config.toml
d_shared_expert = 0
balance_loss = 0.00347
init_std_router = 0.0157
Below are experts of layer 8 (counted from 0) of a mixture-of-experts language model. Rows are named down (a neuron's output weights, with its number) and show model dimensions 0-223. Each number is 128 + 24 x the weight over its row's rms, rounded and kept within 0 to 255. Numbers have three digits each.
Before each expert's rows: a language model's description of what the expert responds to; "comes before" lists some tokens at least twice as common just after its tokens as in all text. This comes from a sample of Wikipedia text that the model never trained on. Tokens count by the router's weight.

# expert 23
Description: First pieces of lowercase common words split into pieces, e.g. ev|oke, ar|range, ens|ue, spo|iled, plus that, there, them.
comes before: ", ", ". ", "-", "ed", "ing ", "ed "
down0:111141118093129115139162129132139147136106112122116139108119135114144116091104122130138092181153112127129143110130118111098165140139140144118157125167098127171099151147094141136149144160148142134086114123150107128154127106144082115149146125096125118155157089135133180116195119134137106145176129124168160110121119107133122150114099136145117134124102166109119095152143117100162132100127127137085118112132140147141114121091118171058173135146125111143095116108148146169157139098118123097108081123165142084086179130077138115124109139133114120129094175123086161161101108126134131145120091110134137151123080163139120169125117103098084108102109135144157156142154077127112107182125
down1:135140158093127109140120126101127137132175144128178143108150163151153114141121125178105161097163159102149130143118117151111148111130127156084082151130100073165123094143123125082166035143132083147123122125144134089100121088110085169139135107126065124092116131134157115102137134144131124114095136142146142095156141166141119145145126111111125113169120159121128157117145150082122088116136140119115137109091117115136113148165150145123106157095124153160101126097128126155136166158131156147131138143098142171104119127120108120082119158108146117088138144083101158140094145172155124166151132157140143104125159117118111133154107127146119165096126154125119150117139143142126175118136
down2:097133125077143123174144089112148097143110106147150137105153141130115089081149123165156111155157121126099125125144097165158170126158155110096175125142099091141192136092119115137091154163138119113136121152120123116168131159163124163114152133113128121165113116097158142137131134101179116112128148103144117135074105123118141145105145130146121148099168163147138112129129130146079092109153108096138091107152155108115115104117116122127112145136115123110087123137107113146103135083127124123107127103172126123144153133149124140115111151120119141155140119117111100138151148098159121120124138148090165167124140154137125145150164099141129106108164159056100191147089060119105133115149
down3:145144148161156124108134124123149136140133150106098160114105131143130150152136127140114128086119088120152118121137132126128150111148107089161134087144063116121142160159145139127130122133161111095133114134101160129121135119126123083141121135138140116114096139159137195117126157109142165166098136146176128144103131143121114086137123125157093111108111142118161120118136121102150125148137162138117146110083133148108149121083116118134159028145131136123136118120125117137155136098109139112145133152170144130174150114104125113111138154106090089109112139138133088217167115110136092063160142087136125114127118123115147116105073154097105110097120156118151148098163109142123122153187
down4:144117155112137106154105081120096152142099199131120132173104110130126169136089141116122115128129099132144123146117134135147139128129129136113117142108088121146119139124124060135075193070109130135146126085122114114120082110092153119121138147131114143133120130126150140146107142145143156119133162146152095121125104092101087125117108168162129145096155139126119144129128118121169149128171151112166145120108133140147079156154130181116104165125147129133168084139176117134088119155098102128114155182153121098121118167136137105146120110139135108139146100145184098130107152180118157080164096095133115125110103131103125112119157121116141110144138174132140113153130111079146121169113
down5:103102121123097173118150115118115079140087091126115097139128120071115094136124133141104126173166131111131141123073146151136097164140126087168138115136168148078121114127130142164129123096094141137139103155133117144146118102115151122140123083145172135143138139161131126137146088139106186125115152155133100130147149118179125202135137098158106104117074144101104101139129126110149102113169145182106147149155101152082143147199136131120131101134135108133173181124117137096102153121121150123129113111120133109100145158115141107124097125158125134093137106125092128164096121151117151149151122154084121105138124126124139083118114142102092155150162132140120125139137153119124117160111
down6:101138156187145107145133182157092155104116142153150128128138100127113132108124139144147128087167180109100158108139132134133141121119148139129165086131166156165086099130137112090108183162147159134132131130098152099147126125143144136128146116171144123122173150155131126172116152165107110121174127092099115161117169116107148099131114116116144088167153143111118154111154145120108136093117123123138099123139151130143102097128130095112119109126146147134069133104175127136116116115129074084132073072148132125130124129161115096136128131121126135155095123145108100109135121101065106090149121091165098127130080070117147154125106126119131137104116110124101154141131169123130100109115
down7:111140166128113137099130118162109138105112132179126148138134117127113145124106155139102133120144147127134163108132125130111085085112130141175114117122186138141127135169153114127123085135166132132098130098101160101120144150151097102116114098112171100123084108160155165102109168137146149122130088110090132149160176083140123134136143154103102112105116136123133112127150137137122097109129157151117123107154084125130127108126161140123105111144177133162130094143149119131092132115107124096142115104158097179162145129176116134119113100133151158128137153115096114136103106165102083132081098064112099127129102119140174167121143062142121117120156101187150142163114171109096145130131
down8:082156146143116131117096134120145108159116142121096100094138087159112127142109148114158107113133122132109084153128115128137123148163153132125121189152092145127124087133119095125126108155152115112111143170104127128108122145114127111091106080132145133177172155116133132130139102141158113112134126112176136085133111122140127078132127162164117134161134159126112162131120105108091147157165124164142122124111180105122141120129107129110168133139165099132108114133171093113172142107081124106116143089101099168180122099130159146149175134139147136113117085164127106097107156140125155101099128107076117186151093161113149152136156113117105079106114138099110123149132077121155136143126

# expert 45
Description: First three digits of a year, such as 198, 201, 199, after in or an open bracket, plus apostrophes and thousands commas.
comes before: "s ", "0", "5", "8", "4", "9"
down1:110155157124124115164129082138077113097137080129140141092088114149140168171101170136127166135114118119115139092124138080169102115133107116126151151146114128092119159122111128126165141131144141149090141133157122111123144131109142185139142118117161157153108172098145129155064108129123130155104135133168117121138166122112136167155122146105117148136126143113142124164121107088104146167124076082144152141144126155112162093103095135120123088128145107180117149128151118117116107151143134107140136161112113137103122156136140128142125116082141115133121127128151118117108127108130130132122130074118114153098127155145115110122109143118106102075114145118138190154148070195075176112127
down2:145144175058135142094087127149181103091090099125135102109144149110124117134112128107110120092154167123143146187134156132068151106135151124111130095148144137113124135116151169090118097139123155137145124118121146113163113123116097133100129140146095118114089130130101073121140107135113112112163112130154147095134152112142114137178148158147124123116096106162144119135129101168141147156081143090119119114187117128130107129121109106089177128119144124121090104119112126122118125133088127149118147091139150120101079085080133125137149149126104116125136179099095139158101164120138154107148087155149148117140146068101145129165162160117129135153117171142140125140149118116158152132152
down3:168130053154134166108104120121100093149151125131146108089110087124140127097080117132127128110139139127104100139091111114094144137148130145166131158100173085118127107171124133135128162156126115100142147104134162120146142165137172105116110163125086111126134158112143140130122150152150092099093084140096143124099121059085076127135137104136170131119142149139154119136114159142160126124171149133122129111155155090137134097128136136119108127116100181078126116110123102161104165117131089105125133148123128120161122143161108153143146121147154105158103142114119116128130180127147136156132115099147131065150070134141160138142130126085112135117126141107129123101177146102142167147139
down4:123095132152128137135079142119104088148113112121115117120124153148098128134074145148137115120126134122130157122101137122171145131178127160125132137155147128164091123149111114127117133130132149129194121128149128065131132071147115101130165105104125091159104107125125128120164119101148122090138147147160109124137093141130164169145138165088162150135156128129171155077108086125128120145123156128153105083154146132104158137113108114158149142170110138131100092157125141084132150169078112083082151115142162134138122127116090099119153133161116084134144182124121144139161162123123120090110157114170114117132094128118131150127117149141122112132108126121134109145208157098130126108169
down5:113119161110140147120106130091113104138116096117111145092118144107160113173147114138110102121129130114118087149109141144117160110115147095128106171133141151137124171151145164158122140100125148146096197149095139091129136154137114149104098134114169179155124137127121148103150123140151104088121087096164143098115131084116134095098101133123127151188096151147178166151172118081121129130145126115131155117096158110153118138173149094139128121087164102107126112136108118130109152129109146103098119099108123136131183167140141170107156097107129174112104163087123132073110119127136095152114132112160106090159128120141130139152138122168135124105104103105159140138120138175150103145146
down6:084138130105143086132129112165151101135143124135144114125120151107087169103144114152124164115147124125144105145142148124099121163136118158092160123101108100172154113142135144113107124142156154094079137077103147133070125078157109115141128174134154172096151136156129123095136138126142107077156129132114155153157130058132131125111129146118136122149108130120126095180097126168161164129127111177106138105106130122124107096120135117132098099151130167134049141161155112164115111118120111111097125129102130112112127145129125137120149117178153137127111148102092125144131109115107126106117186144074130148131103132077154155125138090117138118143136116117112139162109151116137185151096
down7:128108137112096128108109111137141106147171167110092114150127129094148149131162136097130134117093129126126111127129141125073105052103082126131106125117079112086125164102122127124116125112131097158125100151167130152175126142136066163127122080106151176145138110151161152082131152153086137135111130168141114164135128068152115140159092078162128129149109126151116119142105138106127189126144113143140104104128113128121101124141125135143137126145162120128132134103115149104117149143140121114136141187144178106168137094138105121115087159150172133123151107143137098129121158147109144116115098127094117193123147124108155134115099116157138140144132102139058131117158108141102132137122
down8:096102185177138133092125124142166116115093147147133115101101110091133140087111109140143160132156151124097124142140147148108096115136111131105119110120153124105130124088142146134135110184153168125120107131166091130077142126140151140119093146133147141127105099132101107143130062115146133132081112159151099101138128164128151165152107099127154129165141116122163153130107102114164110100085169119120154122106106113114142137149124114095140145102117128156172101111116074118144111101157091126148136124127134107165146103149170122169178152109123102101139135131132133151122154097110133102109121107137190136113098078130131138120109139106170132148064106131141124144111169084123115164159
down9:154162111111141129182119130144116128122167138109186089132127119136147129134141120120116123136110169112126159108113162133113152121112126168093130140120182113140134165135151142186157130094111105123111107125145153113100109142129116106162089084135142137099139138108131100148093057114108139107123124096132125160158134136100170104149088136165129119129123089095177095147145117116122115073135130131134117131095135183113145163093120146146103145153079076150130186126107146145135125098175118100104094145122114118132151121114074085139115093069152110131136140113176153153121120148077112110131142144136124139117122120134154122131145156116123119168151101142100120143112103146118096109107

# expert 20
Description: Final digit of years after 199, 200 or 201, digits in model codes like HS8, and raw byte pieces of Chinese or Japanese characters.
comes before: "–", ", ", ")", ") ", "; ", "), "
down1:129155202144151106134116140153157090151117112141142124109110118111139138131128121131131156134163155135146116132137112127182190108115173124122097153118143112146142113107117136138105096133104143120174069078114162130078150121123151162086140110128146136149144131123166130152116143125124127062105118117131131107113142101137145137133106140111084027117133139135185106150091156162133164113160140110127147107161177136085114149123091134143128131103143127126154118084129148129137145115133134145139121133166139151092120130087140154119158152096158114151091129139114142110143137086098162138096122166128135148139074109135121115145159135123112150133192119133102137136129116134121119095134
down2:131108100122119148084138089095105116152129134147126131138112118147142109092138150160175146140133120144091138135151159151134119121101138117116134130124109162139126113126153189138139144153122085138134136125137139157143155100157151142137192176153134128161126121147101121122134141128125158163129156102144090148112168135161131110105135146113092136142151142068114114152109158130196118119112118092145113089077107127094069157164160154166121150143151115133121133096144105134132117151152154157112123167168126141109138125160103122139159114134182122109113127128116104088132133161147108140072042130141101131087113132140147104121110122166112104114120142079134144131103103094115094153117
down3:140124122134127179129101141096106108096160156102092130117158141141134124134166124131148181146153138123181120113094117145130142101111147175171126114125135123082161109098083102145149181108092141145102101129155107147120121151119118117129128082147117106079131114132158081117136194141136151105113130157093106099097118146154129116090155113166124102140081144077131137161114131118106164109143169111111105136118171196151102096136137119129155158123114096123095094136130158122142103143107128079094124129128113101115151137133122208113116113098133100110138121116153134128176136131142125123130150106163138155135131146137109160109130143132123111100097111141133135164097132096147102147115
down4:084125126086110150133139212106114140139135111099092128125088144101122150128086078070113161128086144122109103099087150134122081146173176136124119137127153112119110165116137096144126136081098124153124209137116136143118085122129130132111112117107112145131141110186121103136147101135110110114162143172111130149108116118162140146151129155171138125128151117134109087126100091108177117127103130131168097088124125121106148132146106149155120119109123140121158123122109109126151114170117103136122167134139117117121177129123121132132131130137140121111146123132136111187118105173137134137109165074125131139115091160120127153135116143129123138187097128110084133160125136083141170134123
down5:116171131160123142118085116107119103104149094136164138124118120140158137085097124148143068130126148108107140150155146118117074150137065147127152145141129139144122175155156166072107127127133149093153137132125134130166102093134121087109090135148109101116152104107148108137125151108077140157096132112103065142129112136126143128123093147137124156164124133129114100100132116130120122136162131103152168130126129125141059141137133153112092147139137103134121141131107124140120081160127107112132113172087152111108168137108132210150099160139135146124113128167110164130147131135121160112127156144156125108122191075103119137111127154159163139118136130129177130113129131125116084153105
down6:132083131148116099120113120115140121149130122092130091155148133150148134119162153160057128129135138130131131080134124147132100121083136157100142144140139138140130132091089133114121117135157156142124145135160098105162150134135121148103124169113160153135099130166134146119152078146125175071144127142121144106146160109150158147081135124076118158110138148102115076104164089149171150111193144103139140120121132156107163118112124098135135132096117110140109154119166108163165072129122133094118134108087168137115105096113135099122115111116111119142162085116122138151117156110132128148163107149146132138088084104117140129134141129100112108207107096124150102120127108118115098167096
down7:123101091127062144151114109095113092131136122136100098123147106136114129135133127092110091122151128097134148152136131150139080122131130160138123149091152147130191111128158129122155194134151137135140150125150107130076095128124132143091102138108179092106097158105101102119141140120143082122096098123128149097180132160128139085153125117107121140147109130088112145119107182177133152106158142093078076111098151123122119130130144125149124105133095108108155102170120135092156108133134125106123129126130142125120104168127147103120128116132103173141136128134182150087153142112070169152128146136110180096141088162134144142115128111153107137111121158116127093124109143104154158151114
down8:166148122140128138104106145149167157068107144121135157107146162142110130125151109089136173111075117117110091129119128148184128148116135109096105104123165122168114124104104139143126135146097173139167144123110094105142148128122111137131119187112111082140121139152148123098105180123127120085107137109101141090140160144142116130114134114102138085095164118119121095096111132129099129113175128148147114144147125115129133105198116117115113144098129131113101179132117135103160091170099164183145147107169126118140140142150109145123113117117174134168117125106109162102179137141151107131103097160157113099161125070124100151135130146150124135094145144129130152121135144111135102112074
down9:122153124124149125111097134161104091097135135103141152120114134132104105152135135103104152125201122170117128118141142166123094102154125153143123157140123138086114102081132154162164161107157110125091133124114100129154113135139135149136076149174154101111128131113115111098107138110157135116095156134089112121083096109144075104085132142178102102115148168120128120159134141156121110093131162101122101135216079120149124084123125126132142137091124115141132191134154127136143089134123128134105098077092131155130109125116096147123094155173101138146167156163103146144160128144118113121104147126128091140140123108143122159150101157141141107136120112153133154112125150130088122160113

# expert 9
Description: Full stops ending sentences and list-starting hyphens in infobox-style lines, plus == headings, bullets and semicolons.
comes before: "\n\n", "\n", "= ", "S", "• ", "Born"
down6:070151106109132094106140090146134123126143067142116121138127159110138157141151163107132086094154125124140095102131115144109132133111116105138144154100142116137144098074172075083128095131143112135105126151112118103185177120141115124116127135144135129139097120095143129118095140152127139136112122121152146146123157145098156184164180131147127118139072094100103166095115105143154155107150173175134143159101143128144090180131109130137112141126095139118145123124115108123136151156130111144153112130127146136090144174107145120110106136147160190144112112094163145098125144119127099113143116105181086149123101127148111110122174155119136093117100137102125151116156153109098156130170
down7:124162142129113106123120154075103160093121135136177152160100156117128136135118118111155134131097129097093119134129123137117141110135133129096132149158166154099157103146126094137127143081168170109119181171126131124105120161101096108136127121115137150125162094111179154090096165161125130158179141131144126120182170166123101098081106112118141125151082156103084137129129126129140106091104135162105087128157114136153086127129122148132127118125165109135133118112150111076097111158163131090153141167116141132172126096146115135118107146119116117115140117143152140117132137103105123075097171139147129141136107126088146148102139125076120102149108134099172089157139123159138160127158
down8:116145121103136070099139143138113142196098129168135112122146121120091151135133140106108141157158137119168098124091087135136153160139142103158159160119167137114126139118096139174129115121103102144098155114142131109079124123134116117096141148113147119116130138142112126128113131139106152131167115115143136140154152139104127124186147074123085124076147136159148135139120183104149090096120160112151124100163131133120125152140126122101182117095113158140111155152123130164156152139099133066118148114178109145141086128101105118160170124131079122097088151116120119118149100137117152107139135158088113129076070156095126123133096131149141137161114106167136135140083124146128152129116
down9:142151096094125082127098123105158121107134149148147156172121106108106114092153124159104162116124143183166145098104140117113157105115130112125111125120151154122144126147187124124124149120114180145146129137120131141115138163126091092135098148148142112099093137079155114089138097108150182129094156136107133103090148140078155123140127104126112130145159168143129119118127116141178115122091133122171165131136096157117106109077159133133078087122117095106173160111138115136125125131120124156142101181111099099103157138166125119132124172130111102133154119133093092146108125132188149106144093133130140106148143111103140098130114108118132165112108153117170123133132091157160082151130
down10:146113159131151114146088158139129115136127086083133157139141110118136162125172126127159104127163085096126135141105181131147151111124126135152115120083147170133123173133155112115107126098128118100114114088176168174153107125121119107092124138105117166127153162158084109131120161089115173135112148116145132077169112131122106162172125121104096113132144112093099098134118069115147121145100152158139109093154134136081141115140119105132133134161114152145112157156135181128140165101117084125158135141109165151127124117089148117113121109130130107131110112103130145120164093132152100140158094119141179112145151084104148147103099129187128142140133109116149116142133102107183126137102
down11:136156163152089146149154103142110091137136114118149140130134084118099139131113096117098150121093099118150123118136126135093163085140095140098150127120107145092146150136115111143099167133157089132124146147132111164151120138156093122131121138140185150126156140131130121110119076110141123183137094130145124155158120125107081130107135158134071136134060126115159216158107106122108154106152120134091148148156090156083117139163111190089136103183152162116172107106101140096121171100129105128113142119113117149138131117118122152118127125146154129116123131133153118111105161132106147119122118136135151100142151098156120107153117117127090171143112152131156106125182131109138115162127
down12:175113136109121180141108122142121150130113130233132149182105120139164124097095096128128141105111167100155137144134111146137119166069126136122103150120126111090126126103138158101118164118077168141119156107145121074118141147120121136138156132107123152106157135079115106124102147124111147099125090168108113118126111106099102129159130149159118144119151115176121164146132097100123115104115113143092152151164112124129136096139116138164162116139110127130190156127124165138117123101099153113113128105123109154125162125161098125169117140137111122106135081109095120134157109118102103110167121145118147089116185159111132131167078134111143104133130127124105110111141122154100132147165
down13:159165148134098134148151124145165135087179124135136144130162100147159127108110100113120115116128145151120149130126133093171088147174097133184138084166167165088106135153135161109135143127103167123166099151116108092145152156145103106122107105129159127113109126062145119150134140091147120118116171172116088154115124177160126156140109142114093153114114128102111124110137101076106105074092170134156130115118144095124161103140141112173121073120097082167156101110156117139155131126151117104090113127148121093105158141128125120140127131108124107123191129136147105129147113106139127114124090136138121127120131166133119137132135144144134131115139081105136156109097115153101142157130
down14:144058149123122160153138103138159137099106113093108165150133087142102077172139136114122102120117184145160126172108127106164148139138116121151116127093144136105098115128142112110138142139104090123091113127135127141110156136101132173157113138117150128115074133100091079109108131121166105084147133113151148187121118084142120092113132135129124124102132149136151111157134112128104150130141159081131136116135161108111134133126121111140144130147137133121084147130144164120150118114185124102105126134123132157119137123167136123144111125116154080134104083128129159122129103092123126127158119158100117117115142165108096052096137150117139078135152126151118163110113164150199158128175

# expert 40
Description: Capitalized words inside names of organizations and institutions, such as University, National, World, School, House of Representatives, Health.
comes before: "of ", "(", "and ", "in ", "for ", "School "
down6:125122148131101140114117153099128122132156139104125120127135065156098137147111120143114160134123139129089131130145122120119091174137109108123118109132092115161145082090155125117113083130116102116181093183134110098108101157178091132102137144149136141098150150138127098123121124131129096137131121159088141117168157121114118135103095141138150166097128081170104172135113159135141113193136121131136114164144104081114120153139105155117091096124128135121109171134115094102080133163104155126106190097138140128130137156145100143152143140140142145133095095148104109118156154165159141171102144124107118135145117104124143147141140127091143111127132130156144156151151183059094121116095
down7:097176131127133156101115123115147161133126114126136145148129108108128086146139124126136127119145087146106101128164127130138112065146130141116117138099145111143168146091137140114169120107135150144083102110142152146147101160151130117095099123166098097096114127122142159117139077126114081167098088162136102130135171122138099128176112106126116124156198102160109150151119111116129108101111119108110174135140119139146117122149110110129115130144115118153145129106106107168162153161102171143133159068095150085155177112204106113160147150145117152128097140152145150115152145147152096109142139110129113133124141127131146107100144117107070152188104130114118112088139121102121152142148
down8:153118153111114142165082134095104132122100154106107122150089134141144104135113119179108115140139112149111133144116135112117154142106139130108162077128131117143082110088101141141166088169203134135143194108147113128102146147146114130131122124136108123125095088116088129151125131191137077119143114154177173109126107159124105136106117125131123131102102155146139140156123131122135120078121146137059111116107158158174139131145125137147115150102149130130136100094140119132108115124130119123123082139155155142158117082119163121160059120141126143150099083113100096137097127129160132151127129152129114119120118089152154111161141148139149109092148178111120107109147140142133170162160
down9:097155174113170113148131169089132124095093106120150118130132139115102145129160097112134119111143134150091133091139136122109117088096141168141116134146137118132130151093174121107158112103128150126099161122084156180177121145103128074174110099134115104110143126112119138156119118105121091135131108147122161140105180140135131095128128119168141125134155110113138135131115140095131128122111129129119156158130151076169121147165116140118140077146124090125114195124115142132135134142125091123136151066104150150176105124143156146132180125095120114162120117112067156165121121113117089144094106096135146109112138163140116132145114091131128085150109135072160161096148101129136140142158
down10:123110161154141127118135079125140096097132097106088171127149143119171133134140078147133135145101131133122105097136119087175110155129100152141138135093141145121140148070101119105157143126103136145180122107126141108102131165155154131119159117120135085133100143165140107122175130137135172152170145131164090139117127129152130126159056138108125122173090130122119111092132118118152159129177155137139136093109109132123103141136092141107127128101191176128121121104106159145113148129120100131087124138168127132126122093142117161117144165159138111153188133133144130110130098143124122080130138124127110149165108116109149128121122166135120118104163071102096094164139165173121100138134
down11:122110136143121114112103129119152125167125132132123121153175095129116125119155120082140111115107125145116140143138107149135163171119136132143155124148118125104168102106134159102090105137114130090126079171133141154132159103168108111195149126138140105135168107099134112156095204167128145132118114153117157113151135178126152120136142101164183123101149104133151145117125087149106135132165143141117141074118150118138187121124095114145136152113155116120130154126149143110118146092120159125146093141098133114128123112138143111159138125058116125159091145116157116133155099106170095083096149111131136116106107126124147140163109123074132089098141159142101118135158104190110167133119
down12:122113121157102133118153089111131112120110088112143139139135133114151132140138135084129117086095090145185143119134112123118130161121141135109125133158094100077156148133121137118145148119110143093117106126116139123109119148108170125114168075125113123173150133154106164159145159112153141144111140147125132136158116078131165178125115101125092126149142158150091117127147109110147149119189137117132121144108165111123142172113134103165153148117139186126133117068152128161140097122094081102108137174123130142115165121146075136133106150070135150175134097129166112127144136133134144164145102117156146120118120143121127176055131141132098137136143096140140087088170116142132152110100
down13:106166118116126130125130074131142172125127140086112127117131160082102135096130127139130194154112104106115103082155158109109098173104133135102126153139139117103150118105129077121103177143103132162160118123159118091164135119145128137147106107134120177136125136178126099088116165098154145124126140130102066114123109096158136140148123120078153141093108129096109114140146105160159099162151155123163099144138152128124121118091144100165114136178117121131136119154114154144128095147151144116129156179116130130154165089127145113086125143159140131126106088131122108139133143160122129150125090155157116147134118123095129145112147163090140139089172129137117084156154128102152158107078
down14:130154107099125121066122123162147144142161152145122117164129165123129143129183164141104123120148132088147096096124117066124157084157130072109120126137099160117142123089138108087120110128134116102145126144132125093133119166132150118099142171133085140104091134138118099141139129126153125135137148138123109107115107184195119101107107099164093109098106163077123169127107140169144124127088120125126132136161133171131097156101105136130149170105128123092148109106117112117141165142104158160152067124095116096107136124182098129108156131088125123122096141129118155130150123149139136133115118140122140147122148114119144172137138142183092151090122098155136128139129117105147181131139

# expert 7
Description: Sentence-opening determiners and the head nouns after them that start a subject, e.g. The, This, These, the name of, the last was.
comes before: "of ", "was ", "is ", "were ", "are ", "has "
down0:137152127130105095137098132115124090115101103158166143147153114092139139121130120147069149175113136083150098140140189150117112132115141133159153125133137101113102128100115100127154123132118101099162119108124121101166141102149098136137139114093126127171121123150128154103132124148145100167122109144082115163148130132118138134118096167116110158174125066139140159084145090156083092114132141161171121109183158117137152113148169131107114117135134153145125133135106167145118097117103097136094066124168107130157130105119126154130147136068158151156122135140111114113129121101095091176138149134138197138127183140130149097141120110112135143112120108095125152111094125155110142130139
down1:130171098131149123127115127143152179126094123156123112113169111132089135127138141148113139153178100094109138105128118131106159167125102125144172141115121109082145158157133112120119120147091105077115128092120133100123082106145136145120146128137133146156151139099138113125127110110128140169154142084107090086138151084156113127120136151136102153122133132148092181147157156167108114101130121163129112182135121103147166106123135110127141128125108094162128134131163123120100097098137109087121148089107175131148148125100140130149112113125102129124073154114150149154103163095134128095158195106155154090102132069142144132117145153192079125131133114144110108137132135120134129085165
down2:151122152129125138085136132109120135102121162146150150160110124082085132143126137104139125151136137155082120175110143137108116121116089126118143141118155137129115174122121102154155156143138126134130118115134134134125117165106130102138136165113146072164148151048092100116149168113110128124140132128107150104150126127111122101079120114114138143143120134098060057130086097154093102112107141110119128143095116100143110143141103151121145098103178130128156167145175144156126114146140098134154110185129186133115164145152103120123101141084126131098145166105114115069134141125118155096122174122131121167173151116162133164158104123127139130106121141129143140129120147162155130171128
down3:141135062132074158101136133155084175106142088108096085131157097108139146159130140086115153149170095104083132117110132138099156184124106122070163126126153127102108132118129122143147147150127112138121140154155148150107158107132119156074142070106115113170130133117140117122162111101131134131155146122127129162112125115087141113151115152098144137127113164115113176129125135105110165070091144128144115154141121120118131105123165131093138109147134117140172165139152150142122126130125124147136164164145129093156157071150120127159144131152115143092094123134136138114186140114112176096161150106155116140141124121100093131128121145121166074134137091152146124144107143143137134130161
down4:139125139134135131127116174140130155101128122180162127127101091118137119123110143150149135123090130169128136136129139114106107118135131091142118138126117158142097122136141114137120118120136118064132100092159129144152112076095143121130180099111132155160118140131142122106102156131114145103128154127142149144097142156109083114126125137159139094148125186171135122123105126145127123125121141122152150160133111081114123165135119107119103124148070088161126127121113102157143139103120056116165092149147099102094079140142142112130195141174118141132110181153118145186124126146144148074149146122159128084117126143125124126118143161082109129131127157171117164112125083142057123109157
down5:146117135120092140108124104105118138146130115094074142107171051124170127148087111099118098117116146133150181152119137177121117092104116160121113145156089129097106145128085142157100113157112144131145099120138127119152126113119134144154103086176145145142137126142127076147153108149123104156145165141143146112139140146156164135084100124120136141140125147166150103137113117126106127118128090124084101151118142097167111136191101140110117123118152097146159131150083113091154106140096133128123171107123120106091109096152132202117162160129143129123109123118113113127147151122171170134129098110113149145128079131143138111147154143119153128157096144105158071150108139145115156104124
down6:119116148120113120164137132129131133183109097104141131122102107131083121121112141137118137127137112124135121133101137136150105091103131126112146151123108134082159114120138152082135121137195106125091144099133139140154130181139072108167090121109111111111124120086125111127154138142147125149165080151124159145119153135143127117147139109114141141139148112135109179130128086105104098124111131161137099155102093139129118102121147140128100167156098143128131152104120092148095167151144123130100149158149123102128177108205106101129135099176128150173073131139096095157118110159105067145095134160136159122104100098126103148127137113150130109165156109150145186130144147112161123134084
down7:117164136142153152115186111139154143157126139166144085133148159179103124130127101123168118098108111177096116090148129128115128123091140138135083104122118130128165136149112138133114124142145167108110174121091189111111117153143145108114123115135116153080150117115165128132066135143120105126129182109167152156124130089128101133091161124177138094121141088124076079162112105159140107128117118160105119151106121163140125148116130135133122147110100085142105133124102132127132187094164137115154109120124127119153150149175134134126105093143155119114126163146097139147146147160119128141142134092126122134108118127127113154128166128092105119097091168146142102059097117122126136104160
down8:110107103090125155120087155155150137137155173113144096082096118150126116142099181158126094111103155142127147091175097150121133130127085106122069109121107093183134133098165155119131109141159168095154131145105140152180119134143089145129098121080098092118120110145129141110147157120116154129095101135124124115120124139096082092135107159131143130150128167104099145077108139151073127131132131141080126147143138102175104152097131113143123144129114137155151120109104192088110098126134130146125125133143119123154127187102130153134151141116123149149144118113113151136116126106157152167138201109122135121129108126161128113162087141159132109157127128096149112102123126139113123126118